python train.py --num_hidden_layers=9 --hidden_size=192 --n_experts=160 --experts_per_token=6 --d_expert=32 --d_shared_expert=0 --hidden_act="swiglu" --moe_layers=[0, 1, 2, 3, 4, 5, 6, 7, 8] --router_score="softmax" --normalize_top_k=false --routed_scale=1.0 --balance_loss=0.000369 --balance_bias=true --router_z_loss=0.001 --init_std_router=0.0169 --lr_router=0.000454 --vocab_size=2048 --norm="rmsnorm" --norm_eps=1e-06 --tie_word_embeddings=false --optimizer="adamw" --learning_rate=0.00262 --beta1=0.9 --beta2=0.99 --batch_tokens=65536 --max_seq_len=1024 --train_tokens=266900000 --max_steps=4073 --dataset="wikipedia_en"
Below are experts of layer 5 (counted from 0) of a mixture-of-experts language model. Rows are named gate (a neuron's input weights, with its number), up (a neuron's input weights, with its number), down (a neuron's output weights, with its number) and show model dimensions 96-191. Each number is 500 + 40 x the weight over its row's rms, rounded and kept within 0 to 999. Numbers have three digits each.
Before each expert's rows: "comes after" lists some tokens at least twice as common just before its tokens as in all text. This comes from a sample of Wikipedia text that the model never trained on. Tokens count by the router's weight.

# expert 52
comes after: " T", " G", " K", " St", " st", " "
gate0:471515551524410502467512499498559518483543500511491427542482491527543478452515552290520565474562487491490521472439484490540493553509545494510455531463572453483516529475545501417502440529465489455529527551499495536544518521474520463490561525467447482459463438461508493337549495517546553471
up0:480419465458540529496544524451481461516477478479512569499515508500498465561499494473488517462479555424581474474491547533496503478459464531464463523505459539509563479498488487600515518537546540517467510483519487506560454428488534524460485515497504477502516478520588579577452430565474478487
down0:488492429437451496444511499495495519536549516499448538467504557469453507472544460470418467454454531556483448576489497557513446496571472549428520531514477514469469454434490458491475495488534498493476543513468459475460465546590534447514509486504556520483493537533451465517474511542495532462

# expert 103
comes after: " |", "\n", ".", ")", "===", "=="
gate1:473510475498516525497462440477519451518494540495514517515485562462527487510506489479559481538488514509426490478483552515551497478478441511513508501516506496514412443512487489450495677477445476502515488466494569546521499490485493525513491528503508501507495472446588450541541500544493515686
up1:455477484473533512509541450530487536568508541469535493572461536526487500473501470519548508527454513502533543418446464489551507535513472495474540496526331591492526451544499503559493510426491475523491502531483514502488435520476460470514459473527488472508594518509511495570527468439494475497
down1:516489506487473490524545433477559497503514536595541462551542529598501529524495506529484527511478527531469471489441477478588572508479496471539503463517507454458529559498404525515406509471529510436452530462476516527464511549396454506545482488493494469529572503573538470517551497512528480549

# expert 49
comes after: " O", " C", " A", " S", " T", " Ro"
gate0:570539492545461486556551425518530498423495432520470415499507456468505512450500491455397503510561493502574492480577465506570449500578518479529488574501518523619452519514524512483473484485487581499547534434527490429609513500535545581432469521549530478499495597507453491505535505531546562518
up0:534482527472517513550510500508469532563571491563533567474519489455512460451531510523521508460510528573476460481497345518507491499558432475482502429484463556488553545538519468532491521519465543502473558500426485522514503435497472440523468499530492490487535527537494467502497487461521357476
down0:468485464503485490527551448543510542471465529467494512511423567492569434470542516463524461559529494469454470481483467541540480570528513577532486429509441500480440510463471470503507519416529586453514509523457523509474553577469482537509488404523528457487518549421535456459488508513510497575

# expert 88
comes after: " ", "te", "e", " se", "ne", " me"
gate0:481442493506535488425514507486500545527492507454512535498522502519446489458500575448525493517464527477539567464504542460466474500508484486516404502491449506480487476435511521546544435507511559474556496492548489550540528463511499440471501541471539483501495504468484612518563484482494491478
up0:512486494531554439489462517536482537501425534517498442501504454463458522502466517497473519561451507510485490490519508467487459517445535454500515507482492525521516516486549505523469499552475501500539448447486516467507490508489501483586475506496490501334526501519459504481490461464523461525
down0:517618506473637585516527482512519413482530506410538510525494474469485466481546476463566516509474490485549554502554480556446501454472534530493437517494493481452507512508510575593447514435525580417522502459425500499460512535528495480460487454573490541488412515557468489493544524483560454530

# expert 69
comes after: " ", " a", " 1", " 0", " (", "|"
gate0:485488480486445528524502498536463521451443514562513494510455531515544488479494504535555495644525477498504444507510478519537488464562509455482466479474538472491494469485537466514547548468572464476487498348542512522468504565492536508525445473549529547508509516504525524547528414501541526485
up0:507490501504442450533534477452478468518562479505432686542549523524480471558507577469488550494502511525536544534455530475489505478467508513482535534506543511466499496493514500463447447526516508533493427529591434469502526406482460467448596503482518489514505521489424471453463515471463512506
down0:445454516486485499544498527518479474436488480484539537425506490433589414493513459557518535512545526515501491448519507468452575515459511548480514540454492502545475511508579489543604513505556517461559479504473496562483533480552491568485414506497483492556535466515550538529495495435360518514

# expert 35
comes after: " of", " in", " is", " to", " with", " was"
gate0:366495540445537516461562580451469493549511522497471508511515433463451488504561522554453536540444490531547442536422439484412471500552489502524518507431500519541501496517485465513559476512506474518432466461512431516484501480519608457533528511505530533458558463514518447549529532489539481496
up0:533455458622466436513517462517488420446456485435546501489502450497557532515466488455529484492502433488505523480519539534545514507462459538440486529536522476503524523504513518470556527489470518460541480479478533494487517474471410545543535508699451483517490564442520510441504524473486494513
down0:519526463508475516553504454516507515510555460447504530507473483434461460535467404434570494501484532529517497494498428483493518537506463462527494530492468534555468489526546424445530516485574532469501493480485490525429542434505562406473523437485441527562560518435527504491507398473514475486

# expert 54
comes after: " as", " de", " De", " of", " in", " at"
gate0:453503468499522467521479476499483534538455450523495493438464448486525517403615582479491495494484468476518560453461466498511523509462498506540494490403525471537462719537526506409526502478452556513523524507525488499457492472474520481533546545490503503552503468548510465445457529515523527535
up0:448523483478489472488490474505462499492503494514508545488488471486546515421566526459453513481452461456553527479508525438528542479469412497491476520517513470519478559439479523447506505475475516533521522710542515499465536484459530500461553511448489461562458488466536514475463531559523491526
down0:475466431526456428510511523516467523507440512472452487377438465569482477552524487455466554509492535513491450503567488516556485420462523443413535446555473505568439546458570511555487540500579468460479393420493516530473564498536465470516516458413436487524539557508529520484487489528541549543

# expert 105
comes after: "er", " Re", " re", " Le", ".", "re"
gate0:421462508511409521514418510546439578500469451416606464536595474500495518566497464507509497469457543547519495449489500520465461491459550595534548495540476525467464478471523524528509491499495460474490490462530513503534467447522489504516488491459461507487535501452502522509500522470457561514
up0:544530563513411472457500509546532544460526496538469548481509665500522558513497478471419509497456458495521509476526491501455535522532468576508518510457441526488480536521470488571455507491605493497446472511489511505501477420491524529540447564519530502488507477473549506529525301544504518453
down0:427537549485447532471495453548507506540516523488502496552551538556481518408432519450482465499518542477556493520472537439513434508486541503577566517553418503476481490436500529544469452486549560469400479509467499500507523477545460514508449477508502493508454464406524514527479542505535440505

# expert 38
comes after: " E", "e", "re", "l", " B", "b"
gate1:498448516497563543502495518467556488458496428457596488530536568544528479463449459396584526511523541480499527478498537485516512508513425483440534599491447594410438453487480489471461504450542507506496523520510509511541474508558515489520510523447434525436464516519512532480514672554493547539
up1:462536544338453429462479452462465580559513525560470525504463533464505484498611513510435488458495465524490504469476487511504579429477595518529448495532556434537542576508522538440523475542494500474545508505499457545498465526448481472464527464463608462571502467481480486522463486457498462430
down1:520476495461550508520456465510431530536591507429509461551515478474465455543498428406531440481472544519452465545399483443487520519545487471564493577509522541516495483517453439520492486565468539463585507510431527507438485495435497514509489452423467514501511430439512484574492472511506487567

# expert 58
comes after: "\n", "|", ".", " |", " the", "-"
gate1:439462470536526544539475429463400442405486483595509470496492509502479495491484500578476526455432463468453521468477521527514446492544496467490546466489497487498467490474501492492502519476558480500463496427475510546473520539467524485500455532498520453477539547507478575548513441567517543473
up1:473502500459511511528518491469455538539459528535521509539481477536516489518508437495530455442498475553513468455485536629487529488530429480470523302523540470479497502476543560506530511491487496538513475476553492540612540479469399479487503488508536492498486495516503527487516499464527508503
down1:460528517492482523456549500477525609436583549513515489516520437464460451510442512449504498516493485527461437531476477561547512476492468482614450497531509519502483490582438539446436466485514484476515463524487448505450490412468485496529528506451516457545564457462517438543581565490509437539

# expert 138
comes after: " P", " I", " |", " T", " E", " B"
gate0:441454466472489555463495503502489555554493541465539479501402520465501468509496518520419495487522525557459462623433515553511510458545486427536455436548490511506435492451561520604498546493474483523510485524490468576425592487481483500492524483412477541521582469458458501514521559547461501465
up0:468418459444591552486485490474444533563512484526488409534482481511506559551532528515498483491587471531525485519442573546483465487570466429500447488481420539518479513429502460547522564516459531549522486487482566505458509586483448517420535450398470474494489515498485561545501499480491465475
down0:561458512488489497493453507575468525507490511502509477519567499526513484456524543446496411562505521490493533454550530479516547583449525528565534522521483476515484514528423466494547493547440586520491582511426494487478485544569447484431539482484455518486513443465544505469509502491533427504

# expert 62
comes after: " |", "ba", "a", "na", "i", "u"
gate0:467517499550502425488486427512482482569522535513462547512505534498503482468518516514499534517553565416501476504504482491517436453565503568456514530392549570526534435547448516474463559547490472446490512498539514527487489492502568369485497573533443505457473556499495497503484540499511496453
up0:551498504453545522492476538468513533451508449503537421514505461487496501600443507477520492520511463583528517497473557535546546536482493444537511464538458456457537536503536527503513413448537477536507450501460467476546531509489409462510510403481514563525491451497544509507520442522438507558
down0:482422508498511527514531509479530505520494545473501469439489552514518509530534511499586548534476471494551555468551535445517453429536475572499524502581512455482482517589539518501472476452507518499530528571576503488534479500515433523559534472552538521503480487508458480499526559480591481485

# expert 152
comes after: "s", " S", "d", "il", "–", "un"
gate0:523779486511526517590500494506495528474533484501501538495479512538461506468519475520517483495478515509438493551518542549498479522484246548477542457468498485539521514486483501458439538461459620492517510501499513500510493513466525513523490483495513476481501512497496592515487465482488529425
up0:493510526483540434508532480467493523472532485512495551303577463537481493448480485519270478523504486476474489494554501531487481521478492545499553501496528506506519482485515495454518510497478523520537507498541520508536511471455553517524515491467501493471517501480538505620548468467498516508
down0:567531508502563512556466551538542555493493475408493460514539469511454543471499509521565438452566496470519467506482497550494512534551481520518520561512552489482399541468495484502515479443467483559486457376524477471600502484437531515522558539440502468454558463469483515490513518470544509491

# expert 32
comes after: " the", "'", " of", "ed", " to", " with"
gate0:509480495533471478546485577484546499552455517444513450504528537544514520552515531491517489449471534496532541506520518556461451493494491506472523657462481462505551538471389444494446516477483484537503485527498527474494447482359481429511510472511529482444527529505546512437466504475528474499
up0:484484512449520565445523430517458513453545522496478546545508477482526454472471456490529533532534488492517466505450519446527565497546483499520461544510521551514462487506432554528555496516496504455546503514559441598548498515501473553443536556477485493517476478474475526592540459564457564513
down0:530449415507582527484513510514470530467522457506543471498516474462602499424538570516459539508552470439550486471489533536505513585541567535441510450475524533541424474502501509501500522465470523535491532559588448470540494508507541476472523523582460513470537533509494542511455441510477479505

# expert 2
comes after: " the", " \"", "-", " a", ":", "=="
gate0:519520527553516414471551482523574443475557503527500495499493447418520419493440550534502455525546429491540459512518523464454498492610441492583508486448518499511521508479527482500454513527466485453477507541469466489521491514500573497492494474447520484529496496482552506534493529494358501541
up0:482458502543490429438507507535532433533529505529486503498505487489536421474462609490521476510548491459555463503511527477480558458538468466466515503424498536515548509511496489508462520551456632465553492557473469532473489536490545480479484488463474527515487493501552454534478529487360501545
down0:531544447505519450461497508538501468541494550521484538458504475501468535522519550508467541513547451499496486469561454492468542444474451539529567511511460542556547543603503525515476513561500464486560447555541473518492503454478499516489485504474524486547522548505498497473489493422484541505